config = dict(
    d_model=256,
    n_experts=32,
    router_score='softmax',
    routed_scale=1.0,
    balance_bias=False,
    init_std_router=0.00999,
    lr_router=0.000926,
    vocab_size=14833,
    norm_eps=1e-05,
    optimizer='adamw',
    lr=0.000954,
    beta1=0.95,
    beta2=0.99,
    dataset='wikipedia_en',
)
Below are experts of layer 6 (counted from 0) of a mixture-of-experts language model. Rows are named router (the router's row for the expert), gate (a neuron's input weights, with its number), up (a neuron's input weights, with its number) and show model dimensions 128-255. Each number is 128 + 24 x the weight over its row's rms, rounded and kept within 0 to 255. Numbers have three digits each.
Before each expert's rows: a language model's description of what the expert responds to. This comes from a sample of Wikipedia text that the model never trained on.

# expert 14
Description: First pieces of split words and digits inside measurements, such as s in sidings, prem in premise, 9 in 950 ft.
router:140124175119123134201170094118098158122109139137105126116104141093176131138122146171118112094113163145112137121115101110161144139154136141155119121136088117149115088123122131115149130072101145097093101137116102103113097149126133131149166118144128174172130200149135152089104119132117134134163177103129100179121111093129145164136113124154108100146167135123133156169151147134098164120152
gate0:123124117109090164157100124109122154079191091160141144125133176161085085104122134111122120142135137129096145137149118125116101127103144119154157116141154150154117123164089129140140141134133172101144131149145155143159110146136082170126139161151096134147145115109139131153088109145148174180113153091140091121117135169117130128165122120110129131111116144174149157092128120147112141115119
up0:137093144115115137111137122094114109128159079158126119097133157136097100117146134140147153125142179150113146138148134158142116159127119154133161145110147131142159101112101158146146104106126151141091138139087139157146119150109154178156099162198127161147167140110137164145137131091110147164141151082187086140133116136142141105180172114135125127135131152132107161114156110153105126096128
gate1:149149121101106104166160146139130148155119150108120130132119112133129172127166107117108109142175168094182134150083141136120128110110111131155128144151138150128095161102150114119166104116155131089095120132122130148097100154162192152085105158123137091154167123142109173116116112153155118140131169115116154145104132114168152169156083166153156136172154144109095144138128137169146160139128
up1:101168109139148157110071101101150091072156098140135122102092095122142158089119098126110183124078107135108079108141150136104165117149125104110113113152124118111109141113118138110122111115116142174166117116120096109123130139094146129097119138137112154127131105106171081094160168127130113103129108130134109134074118180126113134152109091134092123152078119150105111122079116119148100139093
gate2:127096083162124121136154159129162156204122109179155142111119103090114128127151118154141100149107146148171121101158129131121116148143104148131147115134118119114119097131136112131113116118109119162100124129128116129149108105142142099115106151134141113091093121134082100106150158117114129133123109113126172118128115144138130157097160115161166126107131143168149101149140132140131129138118
up2:115164164135165137117107096124150120122127107098157165116124096128136133110112124127159149129123117122151123098120112133084147120077095129147145136118117101105067114124133112077060139152167109103094108115107117140090105146165082091125134103143122149146154132129125136120100167118187104138124127108138133098162153192172134119136085141125137126150094146119125095102121122174146129144098
gate3:128101101152115127152147099145074160145138119084111124098140167167108108121116108130111156135133106170092097116108161105140113169096095150119118117138088163153087103157102144121128114140109097093106162126127146124173101154137147088100107129106129122137125144140087088104120103120123106128133123114171111099135130091114102140151123144128123145127193135099156122061129115106163107094135
up3:100164144099139139150112146136151116080130148176130132161141134113197112159156132111101099084098130122110163126147076127114136121165144112140152148117116096112151130135124117167118121141134159132161092095120121152103138120122116163125130152161124127141133140111180128154130152091125148118082134166133144119123167147113125102159145091137127137115076145106122144170143129144117152142133
gate4:130182083122110145116100135123110163156145133137121117143090143092109128161140113104160113129136143141139131087072103117110185104146130110130129136100082113121130149111125147168125127131104133122129126140135130127155128123153150115148150109093114137149143093177182101123142136143161136081129130128157154095142147124119105122148119149070117168141143115118108129131119111108136075144156
up4:145112131195131158153155146118153123155133152131122119160168143116168149127109142097108155121128133090130146113095126130098109125119139140113157133125141138118098211136142120104145104151144121078117124108107149167143120110108139113096155110140132163155146128109140131115155083148085097125104133088111117105146102102145108128163144156136124097114146202156135156132139140099135139151158
gate5:093147107093107085113128120125138129158088071148149143113151151100115109126128108138123125084108125179109072096134103127115131149105147143094192107137156141095138128126120129104146143153133132131110143138114132107137127113127103116187149119117135126129140127144170110143122138109124176135137136110148097111118107130070105148139077088109093117124156156126133141106153161135121105113140
up5:112140101071117146109115137071144146131104087136169131065155116102130106118139131074115151117156129175139100152139161131163162119104151133132169124110153116160153136083170140116135131116133096102102108143112104123128151129129100159140158126136148136137150130136120178130098161089099115155133146097175113144127157156144110125078116169097136122102112114139156129142128152169131125138122
gate6:199111124107129120151137117123139111169137093098129145107129148107146128132115105120155098153127114101141115144162126166079101140089136133108140106169140146108115117117108156115141109157109135137094171162101096137150096101166108124142131115148133149165086110114140134114126120129133121135103157095120176097129132135153106116120119106148182122118143153105111126137123162146141143147160
up6:097135113182130128125132118142126100138151132128126121122138134124129139130153100134149133111111089168143089082132131102138133159185122120110135165168137105186176092157099135137110147126160145167168154088171178171136155136155151129144178151100099103148120136124147130098133117116132150119084107181135134118123142056128136079119155148147122143139091143087137121113087110119150090120162

# expert 10
Description: First tokens of cells in sports, award and roster tables after pipes or line breaks, such as Best, FW, Nominated, ENG.
router:118113144094126139162121155111135149148098111095139107092148126116173135166155105101132146087133147134167126092113134157145143147125145135154127116131159101145144150152166144118125114139089123112150091081103154096123137165144161152108103114154084117119135116127162105114145127142098089179163093092184162150114158151150076128125105104158101153138121145135114133113167141130139158167120
gate3:122140157129121097146130163162153165143114114132109135184137107138143148130083173129141095124087111113113083160111080156156095139073169141118099120154132129124070147128119133100148090131146094125150106134144112164176114140134139116126111077143169158161128169128161105132107171126126107123125087112120154102116150138123120126136100077129073138138113107122146149116145138082119128113165
up3:117081105097121151074147120137077162125133109136158146144126104139108118074151154141142126139137128152132114135119085099117083120172145145167153106147150148108123138160152139144089120072078109167107163131107105156118160134149099133146102130123106132115154095113122126139094150136065134140147119123108117117118139155158146136109114153149121152179112101151095126147133154124092161116126
gate4:066135085094108127149146137144092147134137117180136106119161106192152143097165094127129127106080135167138120150105135161117134150115135162118136128119135181125115138140120165138109076152188104140146091141134146162120132156115145140108131120112092155151169093098165152096102152136117096140118158168128120130134151125125095135129114119155139114144121125149079147127116087151096188135180
up4:129161117152133096146126158084152065128109095096174131123127132092141164162123097134129157136096144148117104129197123120087101145136122168197113102150115136163126111102116094129133111130124111107141152113112124144165157106116113106099092140121110101084131129128165115099135125095119208116134148149122153121102130132166104080122134122114150096120121163147127157121161132156113093153113
gate5:104071087125098134112118139081131158131151101135097141095095092107146131125120126149124125140109115129082128125102095130159122149122094141110170119123096117137191097173158128111156169072122084124125098117133127128093112120112123081124126132128088124139103139144124117125110136119177103118145173150100095117106130149101150118091130163136099148149132134115137128124160124123120131148128
up5:131132101105123136125101153095131128121150099141105116170152142154135090139106173074151143118134124123083154149153102135084098110123118152136118127127120106137137146161125104118145153112117118110109112139148127117129103136140142138130132123131107115128135149147108129132132075161111148122133128141091091149114143110091119146100120117170084175124112144169162116150123133090087134117128
gate6:143140179111075119170133121119152144144125135139147199131109135153117142130110120091157137168120129104138119119150095145160135102178162115151135151151094130109116166110111144081137146155134143071127146111143170099142110113118115131139119177145138132161126148095149141087104097136113126156119120131152150111134160123126120141149125120097109097135158074139102174092195135148166154156115
up6:139089126077127100158158138123167115074134130132118170140124167150154165112139118120111129145084148098138123152135137125107129083168159129118135133103143128111134142171119138136214128115117131076090133087109146136087144159122096146125101110126127132110125123133150101126132116140134154183166121105116175160122143120094100122151150134116158088090176108155107164135192122135140172152131
gate7:167080142110125129107111111109153127162111142116115156117147122148149105096115116121140168116108119117145131120094148134160121113138133157094113144125131176125125084134082127102129097115165154148126120094131082138149113180109127141092075141087104170156103102097145106117134156096074114155120140130087154146134114142103121099131126117134117107139134111092143114143114126167122164138171
up7:138124137147146094116140127169093129136131125141098164118119196123135131139120156154131096120130115148132094092133172145085136183148145099169114121153125160115187142110136146108160156130118104142132168136089147101152114146099120191139078143144101116118120132136114105118118112168086132111123109151134085128096094119149125111145147158150120136132120102123104123113118111143139170074161
gate8:085114122130072156162123105103132100125160125120156145167115105125147121196151120141117120165120122131136144102198118125167135161094113180115126125181119090114158134106155145120146106119154150132176165112134117163111118106152165124126119116133152150143127105099122125132115143154136077112107127121103121127121173094133124144153175132127127136143147157147128122116138162149133103167138
up8:135136159097112126115135116123118122178103102153176142112145132162131150097113090112160190157146126121138090159101133143102136114148103113127147087109155132106074112169134103083156149163138113142144147095104144127135072170127126112126156162129086179143097117135165115075112134118127179119109117146167117108141102163129111132140089100091105109105109147163152129153155061120086164112128
gate9:081178134169128154089124099092104128117159117161160112160125096132097145142114140111121137111140165128092134121139153120125115120122092133127154147123138106076087140130130128112075139126139106143123126152145100143157140150128145138132096144113139131145122129118120093117128099127184130107112090137144113126159111085106140071117159150079096130104124106105129128095124101139111071113097
up9:164145112128117120104124097165139157150111088103133155115122116136126170118117126106083145092129121144121137079125167105147138169152111115109090089110122089144149164096165106125130111104170127125136123128114153117127159155123195159147121134119102162121139101131151142125125124068119115132132125139165149081122191159145099159073139132079150098156143114178114141110156100136142119137124

# expert 7
Description: Past participles after was/were in passive clauses (built, established, used), plus line-ending cells and numbers in tables and coordinates.
router:145151150155147093138174125150156127106102144109143125147150144084128143131094105142125135071124135133104114148137099164142156134121133139156143103111178095109096131118122145123118105116171135155138110106134098117131127120171165085111118113143078122129115144113107093141136114138108168150149143164125133095095155150129116063143164118126118095141080114153089133147144100161109103087120
gate3:130160163128129083124126140142091134094127126124146103124102142149073134140142144110120119116153103150136144114137144135110142158126134119159090094098110176116129116141149160112127088115139139173106097159118144144125157137091110142170100172136153110112134119100100136159139138113131114124144135122143148083159152126131127099069141135099136137105139128109174142129107117124077074109074
up3:097126125148166110093116111111125150131127166092117126141120129192173097141131098112133103148136125105129103137107147128146137122135079135106110159121163150106180075138108163097092144116155096111139113155108100110098120130141127114176110074146084108137130123098148119092119109125141141167135122121147162130125117188151150131126127144139159125131135164174085096140134130126173163111117
gate4:154183126112114134172165131132107176137137152134133180123108113145162103115135175122125181122143153103151097133107111114150135158139164130128121164121107131114142164119129101137125170108144098092145111106113145115098162155127100133112131091162115119095156089129142133138063122133143138172171090095145150121112129119128112129141132124133122120116131125140077135130092127083162132155099
up4:137144135110135164162156128143120108045170142149174151114102155130139076113138111145148143112115137075121080167134111122181113145126113123120129155128132079128111147137150097061115146150131119114151133121128162098146139145146120163113126107154119111119107109122104105125060076133164141146151107112173119164121138115120111103154126130148101111132142145140085171132106120116153138116129
gate5:136161126117120103131084161136115142137127087111125151135170111177138120179150170135109113150182142083153131099113097173121165110150129103117098082103127118129151180102119102120098122149140169125133153159131115155115135104142107122117192101120127114106158092117096098148117123143110139090123141129121132169137121147148117161127071116131114126161124139148119066095102157110139102164159
up5:123137155131081113121112150123102170147162122132131135133154123146065118145141154143110162131148120095117126127178139127133171154088109155114109132103154119112147162153150124116114132147139120131176131141175103128171096120073121100106128102133119114143192149142096134152108150140145106133104143130149134123121134135134079123134140092102129133138137158119131114100127116095139116164099
gate6:105127086176108107108135100125146126099137132114077110168133133142137119133127146153101143150125106135156122139130135119141103154128138109100152162137182128134135103089090135070101149114145100102135093148112171150140073141168156147145153127157128152138107150107120160127094147153099072126079140063129117155186141147149152140111104125143160150117128138141125130167104166104170151129078
up6:147118169125121129116084121102123128134137112118161131097143079141119109086100109159100128142123132119118150080117144119102132101140088168143086125079142097143074126117125092105132148149065132151108134115128081079152106134184106118148158121135169099118082155150120158123135140144129126118138117124078140128130103136174127121105144112104155105103143152098135203106116088082099186093119
gate7:097146166123154080140127104133124155111111077126103150173138117134082082107157112130136138137127129140126104108138133082167103125166095113147130119161125179101130113143114138122126134121148112130127124125104140119136133138114155150206144133139097142110141140148113134106130081122092161053125134144112130109157109127105065097145133133115125137113111155126103084118133089125174117129155
up7:139093113131161110092149099092112086157132098119124160100094130140111120167100131106118159158144108124142106097135122176141156147102114125156108138137098127101132138139146131084127169146096111124094160124090155090119095137183133123125117137127150137161123168146128146152083195123113106154122112132097146120123097111152097136123100119134139133127146134116107170155066147109138105183166
gate8:158096132103171109189126122096141190131132153112120113144128124130115154129147118148096154157090113119138094154130123128143141143128120096142157090103093126170096123096177160136177150147146131161164139088096111115113126174129135134112153159124158181161146070128084129126126128164115089172099144133132095136125101190100115109140125171123102149116103150156121095160090112128129144108106
up8:115133179154136093086107095094132071135130144129118139099078153123102149159137123161155109165123124152113113119157187142116136105137139162126145131174116122087148127145148109073114128176128116144149127140127153098130085139141147124116123132123152117134109142119134108142159120123116139111147102097159106130099102108122162151134108091162084074147163085124117158101148101137129132129155
gate9:140157085137124138129157151109091146117168158116165105155119146137163123123120186116156149138155098125110111129117115093140101132176109107133138135138108106138130142147135148096117152110116139104125137142114151136114123164166107126088144165165121125162108099154112131132122121115132078156121094063113111100139117116150099100130109179130133184131103120091065113116137138127154145161106
up9:108095149101087123073111108133167094124143111149112131132129100142130126151137131098136092142145159147154146112132128135120143142096117193124134142106131158163153110104098148115135123169101148102119096152116118175135121122092096159168109117068122114100133145129126144125178176131117123062137180106114139143133145139096123173155138106130140140117176138109147099100132193106116140110132

# expert 18
Description: Final word pieces of foreign names and words, often vowel endings, such as Sigkoun-as, Rodrig-uez, Épine-u-il, Sclerot-omy.
router:145171103142118143091128103127067142121175109204152141135139127161088133138112194122159102096166135127135180159171161115118132144103157145150059139140133198112133122085131118138131101117119107102126120185111139150131129099122142127128118118107131078139181126131123127139172120126114166157126115104138117117181128095132125092132143117093122154113114110116126130138124113116111083146121
gate3:149112093090120126145128130122141183188152149123118119111125110108107103151139120147070119160114095107115109136084132108136112110123133131130182141166147131128135163132135113125134151119118165151132126137101141135120120083112129181148127150097083126124129083121101133139132142146134096139132134121089139140096095155137126161113135147070181166136148155145143111186152099158143140161161
up3:179123135159138146118127148111096102082101106136132108131131179131127111132162118123159113169067130122138150116129114162122103135112120118111143143127096111094143151135167119099139133113087111081131135134156105127160092146155121103127138121102150165161092137100163146150139133126135125092171103158132121163117124161162123133123121143136130090145169089143120153124106143129128198131076
gate4:117117156121136135115143087117123131100151121114149085098097150121112148117087102176168129109138165130148118142103133116071110140118097082120094190150130105094156110104139146130148121119140141155103156079128144113127146131130122118152112146191163155145124135150130124085108136099125127147104141100118100156114166152156151170141127109144103095175140158095120119102126122119154102167116
up4:139147152131116145109120104108157144106108093121139096143136163105169094092125152157164118161141109151128114068158128146116154095148135100099099125111101102146147060136112098170153125135090160149146112101136153123100174141152112125148110138170122095086142106119160121143138161118108123123105130106150091125120155145146135133136101185120116139169148116111093108114150136072150133147105
gate5:103122091084095122102091097129150118140091113060078132136110093118135109125114109149113142169119109137151125144097118130103129110153100100131139113155111086158137137156151167119075144135140164104163080133165142081113117153134129130132113131103107148113081119113150124092148140136131114106131113191131155149108139147107125159101102154156132126159127115112151161159167156146141177105120
up5:121137133125117122102159107123186118086126116129100102161102114110098120145068113109116123120124132136139153155111158141129182119078153157142098108166107110137105113134134172168150147121127155131125109109089119145114163101091154126129122100131144157106183130113117163124145144154091137132117115097093122114139150123095136125097099089133095148135129086087106146111122116097119087136105
gate6:118105127117161142118143093117179127186164140086132144096146159098101181105117108139138155112093125133144095128166114129122106075146124132085165149102110142098093094147129104103122115138157120151105137104135117113124116119145122103133164121092115107146136099102138129114131111091119119145134134186121137125111206164126141128174102108121118093115105105097132150181149189145150121149125
up6:142178156145170134129123155133100129129124147125131150152146123096112125111105135129085119125123096124144128172098134115117139145087151191140133147181117140114121150087145133148144140139091084081136116146124131117161161098131131196127125130144156121119140132157101159134138156135080119145082083070101164120146100089104101131103120128099202096130112133169074140121068112128135136169161
gate7:081138114133124125126102131133153154109135133093102133133085128130126152148119125112113116180121118157117112092104147117152087125159131146137113121122148107152125125134125141134162152127176133134102123135137115122127112142108126160155131113120110113093114160145079132113082133140109154090132107167123080162109124164129144124102130138138125101109127127164132157080107135119118131100147
up7:187099123136139114167121134108077121148147079098146111133132163085124154158092135134129132149154130139115126110126102127102108093106106088091130174128112108102095162135137106110111088136138100135109180191123126083104119149140152155097126152151103158162088134128114115100134160123132155113117137123145143115127134120123111134149158109125121123100116084118123148128153123082102128133132
gate8:102117138134164142136146131126124127184114103142166130135098133125123127144126123138124161092107114164117105138123137112166108101156143126144131144123173112148101126133153150050112135134157155100085158155145115097169144138127165102125121127140150142097078142144133193152089150098164108112124130131121138141092115140101127119155093122142146164135102140120128172072107161100120165106179
up8:171141134147118156141153141146132146150152152093141100117139104132139148116132124138106126126092109132162078095123095117114103129124092123137135060159125100177134134167126165165124147119131149145101130098099160143116155146113118129119098138157095147076123136115109118128118143147144140101118131160133070110149117138132151121082123169091103075110138124109112122154153151148164116091124
gate9:143113118142131109149138142143091146087120109133112139112125126123126115093120155169127096110143109147102144181114138128144128112158144102114115123080091102143131107140110146131126138103136162125084091149104102097086122134142124139129094125112149134118113152137174139116122124089188093141115178092165100134128130137112157151126107136154119130131145106151133148157163141109129121108136
up9:151150096100095074126126116145080161113101141151122110121103138147094096127143149098131120103162119104108136122126146100148140123133154153103109142099135145103170135108152127134175138107129135144113074136141127129104166108123134128133114124111163116116133098175163106102146139071152124131158159113148144116127148118113155186115100113127143148141092119123118122094099125153125134149135

# expert 5
Description: Pronouns, verbs and prepositions in narrative about a person's actions, such as his, He, continued, returned, spent, accused of.
router:102119085142105152111104129153128153133108169143120183126093145124137165103143117138116147122108115100137133169129120129154100160158153127085127108134081133183070108106144103154135156157154161110139146115118135116136136145127112133136145135159125140122128116118143140069142114167163143165111150119081084127092112096082130133109104149144135097147097157124149104133136112154137127093179
gate0:129135114162097118111120175122101112127127098105097157150143101183115147150114126118166092152128137128109108114173114138115096135086149137144124184127172130144134136111156116076096143147134104143104147135147111170170157169160135102113110135096128156148101129102137165143099111122156143087127128109124131130132093122129122131084128120164140143122129146159102150114150111113103153124138
up0:132135126162170135159103121121177135083153141105141125114134126143107114160096121107168158174105122147171118127132097170110090139116109152119125162074169118145128161159162100076125146150142130150124157132155164145148083128095132152118101125121138186154090147127121142115115119135161128149076153118101072133065114141127142146123115126137143131139103161117103120144096103108112151168111
gate1:121129110140124110125106114155150122141094136102151140122105117081135155130104139121131118200154142079140121111135108137089131176102169051110107159160133124124147106140154111109153145144126178067169119122102113138152123166162144150154121082141115147126141125134114145123105108152127091112105098124170178143101178139168096181135149154120113164088133120112154141132141096138134162140095
up1:144157133126130120187135169093138139109091122126140126096126124157116124134065141094113118143132143141170142113126157092103134139168135100138100137071148128140163109155107096133122134109133127156140093127156095131119105137100131149112098124104105094112143062125115135161130125125148124113106095071180100076122133127118120135128135157120148096126119166120137119100171141089120146129097
gate2:130151125059114140129140098176095133138165182131105127144115148135121111154116165119132140137146150106121187130114106149133114145127151093182124156127094139123148118174126119146142087074147152118161076165125143128118142098113172124118147103116150125105134080118160146124117145150157092085121170086135076128162141143107144140102139161137105109116144137118149125154092139105106119109076
up2:166108133147173116129143133117081107106129127097142122079144157111141128101097167082159102134138137112126169142115077141113162144118139130127081172097149052149130127136126093118138122070144141096117113159170107154128114128151153091116090141125132125180123165096137087140148074155118138118141134133121161093141131090129140083150105152111133127101141131106120129127149122118099129124116
gate3:114122168182150103117155106115144156134169174126102122125126169181124121119119079125118111134122119159146119157147119144110186139163106161154149119127079110105140111111118140135132118080138125096115164176118111114128140117134125134124155095100099153134124140124157152167130101122107109140095149121136138138144137140140144105121163099150174138134130107134117127167116080129137141139099
up3:117157105143140137130169132139133144128082129095090111121118124112134136138119154105093120159140094125118114109143151122092142119156121149095145133132095101173154080100165153131135131098146142097118112125055167080103158121110198180105119121080148106128093145102148130122145120140126118088151122141136118140126115128121099083094154131155088179105143150138113099148113107134189139087119
gate4:151125145112184102113142137101146163152089135162160097119144121108125116147114154114111142090107112094104179105096083133100115091120146103156135130138146113087097123152164089138154094098129118140081153130114157126128087112124086168111090162141153124145160110116136154138105144154115114142135102100130127201130123092093136123091129099136115150091100119078158141137106158120116119108134
up4:142153106097114150120100093128106094117132058103126177109172156112143105147173146085112147103156128152094157177131139157151140152125153123102121117134170112135139157144115179168136154130125148166137103123124180162126198106118121132126128114151123105109150125155141141117144129112103142111132184150121131120130122123139137119160119104146156108155117105121113133128135138117141162132089
gate5:147102127099094099131157127165093129132165157138084143072140108124176119137140128145151130097136145112117126139099148108092083116116106156100128131160119143118150142128123095092140107140140141105118125157143098112166145112131139132105108181147140122089132179165103132115129177153143119158124176135151105154141143136145102159128097138105168125101151101133128154157115106165100159156156
up5:153090123146129159090120118117094066150089123087172139178158132137130121136118111111187097091150089111118173148130121164164130155104156127164094124113147125092104170144150136117134116172148145162145151139173154159131156168124096139139110102126175153128131151075108115126123128117131122152136133091155129153144136135149134149139109123124171112151126133122113112114146173124137089148107
gate6:147189136125137133181122111069130139124155142163094165114139166113116125122130172097131168142116145103124111147136090084129113167098122155154116117143080169111085130136112130157106161161158147143131138096147076166150084101158121116111135084173130115107130099118114137168100143078104123127145116127086143125120117120119128158112104118174105163135098143104141095134129123142094131104161
up6:125103088180105114106134110149146107148142120161129151179118118116157109120157131197129133084112165107140126106123136113097151116160153130094139102124065125124132077077126133116125166120159145079121106110136120115144134162119150118122155111140204140098156147104136120156079093130106125163107099139133114156156149127093148131144138117145111111131133172155140140137117122125123104095121

# expert 24
Description: Month names inside dates after a day number or on, such as 28 July 1963, born September 13, plus some determiners.
router:174136132160170078144086102147153145131098106140164082113115107135130105141098112132124144142129156115120130148109117106141103151108130083188179158102146110095155105127120126128117145149156121164141138100134145112105154113143123087094152096151146119101126103112089099093100128176135150118120147116128119131115135163124144121114123095119134152118146168156097118123161114121182115155096
gate3:135138096101117120103121082115141162130189128150074088116145123141149092128126134170110142132149090105141114133140078129134120121109093122120143147122141128186161132099135114121099141109144123100156149137104150144138109072109120159164154129136118097113101118098123144155101100128115104135110083128129118147142196155120121172162152141104099071107170116136116158115115111183165150144137
up3:114111147133156105056110118146120106118149114122085068105118074135159096129066137142139157114143108143158105147121080101121099101088089083097121141150179140129120139096110157123090105150137158131148136100154170132107135150130136129114146073139156139076078148119102122106097114124133163129110074124101088146113138138115136152153109097162089136092110106132134156101109133127140133153122
gate4:125137131092123126148151129069119124115154091157124113115149140117102166080135156078126097141146122122113111139121134148126135136153127128112090136108135130091110109151092158180090139123130130141140151134151104119121111121109166140136129124178106143160162150182121122093137150111136110145128124119107117112092111115135126109133103116127056130105141144176149170141165118138154160125099
up4:143153136093120117150121143134110112143129136134099124145131102113139080111168119159101161132125157175086090150129157106127146147103126102127126118168144169157126166139177146152153104124105132129140165113105133140119159146163129110168084103126120159106120123120135109133113117162124143121164124132117119171134124116113139146104144165107144133157124098119108148103109127121142110139160
gate5:171096139126127099091143117125111120105131126135131126083137137161108090128114090141096109098088160136086147157085134108129136147105160131140132091172150099081131140116117140096171127122113074135111127135113132118093128153098129086116083144153141126106172099099136109149107129185134162082134126131086109152150108139107129126078133105141130145131110148096125165148111132110164101113159
up5:103124135143129125093114145141126110143128163146113123091137127131125131138110122131088144115090162148139128087105140101117131125154116102134100127143161127129094078160106149130156127111179102155093095146103142107088145167109116102123114111159112073132167117122148140123110105145147168102145165128161106114121101120125152082073140132140114126085110128141123146161157141119113107086108
gate6:135131108150167144116139159090185140117089099086138111159137180155137136163124117112118140131143116131129074132116119128131114139202113126151141178153143135113138125152187153151097146136117156107151122102170131128126080157163136133151118094097124132126112109145096104150140129128168147117122101093091167173149124108149141161155147090098112137155153079081105110118127151127108182134136
up6:079116113131121134159149118085143116137121099129117124143130144073184096134145127148138141129134102153129075099164128139112153136116111130121136098153157096134138119124093131132148142126136168107104147156118125182098081145145106096106129129135142144149129154136111142148135151115091105123108174145106162167131125160169106143142127113124137127109147101126150140169094119151105124140124
gate7:153142137128144104084116111144104113166145087141178180166063124106087137105167111117140132116139129143092085136124153084080135137134142137173143148148074116129125112085098135132098109124137105088115099139120126118187158144134143144142112163127121171132169168124127120128149140117093145113108106129156122131125118127089154141137119139125134137158147149085103089115082136135117098113106
up7:113113157136142082169140104137102103128147148161160125121126149088097129120137167134109092126138156124129108134128147125158120137142124125141133123136066126082091126104107086105085069152115122164108151123125085061118135168128139117083133116135108151141119155101129047102145136127125170143154115082149104125116166148127106118137158127122071132165176117125103197138114096156127144098126
gate8:101178114150138092138105101105121165160132116128112123138149149131123125141150148112088088103120143117106145079104087152142146121128145138151119127110114130111166095084163145137138122117147086140137170160126059118149127079089143129074139199142124126140177128158116111108159117165087153125118147085097137119088132133107106145139119127160138107136131113116120112122103179128142125157156
up8:107146142123131137156152131099130117151092103083076163136120176130117115125085127109159115093116117168141120117112100169117122123102148092141103152128121098137117121149150096149115115127093134106113125143136117148130116128157124125098128154132148141092145125141132176106125155165129148147078136156120143096164149143123130150151137087110113153068106166136098144100101110112150141125143
gate9:124094100175177168089120132132135119133102133082116130170101151071110123151167147124163104116159070125146147153093097142162131125129109172105136154122127112176153134115167096142111171117075121092126149125139097169143130164140156100106149122154155125069126113163131121133122134123126138129144075151146172129145125103123178119162098130138115155138160125139156094122100092135130164123152
up9:134097187135159067119109136133149128106125091148138141137127080156137125169116101110176132105124129161125130134157138114134128134149124100115134135162144121115103119090136130145113124161140111128133120108110151073120125112113096142096123123129166144134093139099125148149123110104111130106143183100139087111130118138125101085150095157160129145141103095095118123123142094189119111120135

# expert 8
Description: Final digits of multi-digit numbers in tables, years, statistics and route numbers, such as 122 then 2, 199 then 4, 0.
router:111131150142117124135147168126136101128093161121205140086138077100142142117076087115121155128097125123087120135160160122132122155138076123137130111157158126132128157103121087151117088126109151133107177078158123103135121124123124091126053104157133149100132147132102172101127102117143182122124143148154147107108162077144119098167137121119166107103080142104137153134114143176108130110143
gate3:151146109128168137167132178149146099120189167149137146103134117102128080160117160130171115118132111110131125123145118151128123059090164112123112132166142162112086138114092123149133104162117146145164097138133150140108177124153087112109159091096122129120128090092164102133150131137120107141093167130130143098162100145171129120133110136145150134146116106142114127158099150136163156149127
up3:115096149137096087118144088120127140129131124114143119154111129168142195111144137177097158141157116119123129118074117121119134138134115142167144104071119129127130102115174144079085174121148134120123140144133131141132070159149192160166092144137115146142128144123085173117108103115124129149141096136135162152107161136139101130115100156124124116088146137068133123115172125138109102080146
gate4:126160115127119133136140132112125137098157147162096111129156133114114121102141164129104124143154165146138106130145106094155075172116130135100113178138109093134141121109147099109148156140145113148130126136142136137132122130132106138108199107137104104097098145114132141123129111134121116126089141058124085175121097094086119101110116133150110162127121153152111104083121113156113156121115
up4:075096138108143099092163114098133117130110148099118087148115123107162139128121122159135111114067151097157142125107103141115124116097115081106147133151158111133085117127114137129153124120146147140123133104112111120145104105087089118107120119095129148128132148118098130155114127143163158124160120148126188105097100121090165165110169124133133095110139069112156088166203156092101118136116
gate5:104162109079111118131101101106129113130128144144134137128146137124178151147170133132109162160133117072162111110125121105125098114123124179100141120127174133175126108124121135145103113087158135138177099121090185151129133153139117123164122157119138143113151096137118171133108116089148116120122159161127140155091140145128160176106117104136156163120127124163125126116130114162106163152114
up5:103116134145133148145146112131142118107130081125097083123200171127154111122107157088148108116167164134138147113125126136181185165144131046145102104111131145131142122133144119132139124172142130127157120119103103139117172129079123147079126132137125137080149131108156089103155151123100119089148134155151121114148083100118097157140095133121115058148096126141132063124149118111131111136129
gate6:103110100158135142117128102193099121119170130137129151132145131108112157117175137116116140162133097166158115109120101095144144141126149093134158095137115146154109121164107160126104136100135163146119116118113158137083158137123106158114122111101120163099113162109143141162109143138144129139094200142126143135132168155124142105104109107107127122159129116089151104126146170168136182134129
up6:171113151095084150129124124167151110144146159148116131172158131098100158149139143128128101156153113113156117113121107104160148154109151129150092146153154123138107117157095147118090102150136147104134125145110123139129099062141149067130122092080121104113129195105104160174144144143133104128110105139098113171124105169124143135121122140135112135124127073127107103107102128109147127148139
gate7:117145113157164096129130125111110118172155111167132162095171137148142109111099138126132093141120147148165111154089127132108092172141146166120139130125172128154078151138121108144116142097117137105102127160141130130122184102096091136133118143134146141098126085110159124106146145126115117101131136117106130126134108152113146150110154112113146136114099109132097127103139134169152170099132
up7:119113138094176113187143159099138129095125121165116094145136161118141085136111179130123126149143125117106120094124131141152119147158132134145116099120126147112098132114147104135119163189109158090120119139138121084120110162129098111145142152185111142103123151109178123137091118171132092098088139144166134143110109131123182159151137134141095114115136148151128139113140124151125107104107
gate8:121103152136113115150140166095113143130131134091148124140073091114108150136128102158088119153123107122105134130091122137152124133149099162100136144142113117138116159104150128117083120137109105141134198160127117155155134132163155116160076133160158139157146128134097136107097124146133181141128090134101177113138163118140124106091163098132157109101121164132160154144122123141151136106119
up8:109142100117137140101107129150123141135147118156101149158137145132158089146148160157128119110093137113168123124149136128123147141123127135092159139144098133137140097133126111139139146101096125153123113107135147100076102153124131122145172128139096127134141111152145116128112131110100099102153130172101115112121087136114148081150096143126081160173150138123116122126148077136103116110151
gate9:099125145134164107127111128106145173119159127135138124119078120115128132166165136119134150096171135085093143157090125158140203142126111154121164062133090152126147147132112109144136140116106128132063141098126156121134124124113117166136116132124094143171098110158161142109135118156139137143103111163116112120095148169106155101122151127103123161117160113143118132090089104130129131143110
up9:114130116117098115154147145162156105125147101139122152181161134143115162078134144129128130138106126155191100107120117136126106097105145120131164119110185144157102127151115135075097143120107162123165142123127117108091096122145101094111129132138168086082142128130102133212118160095156133128167126068104119121159135149143113148116139127133113116127121097147117147148162181116104138145176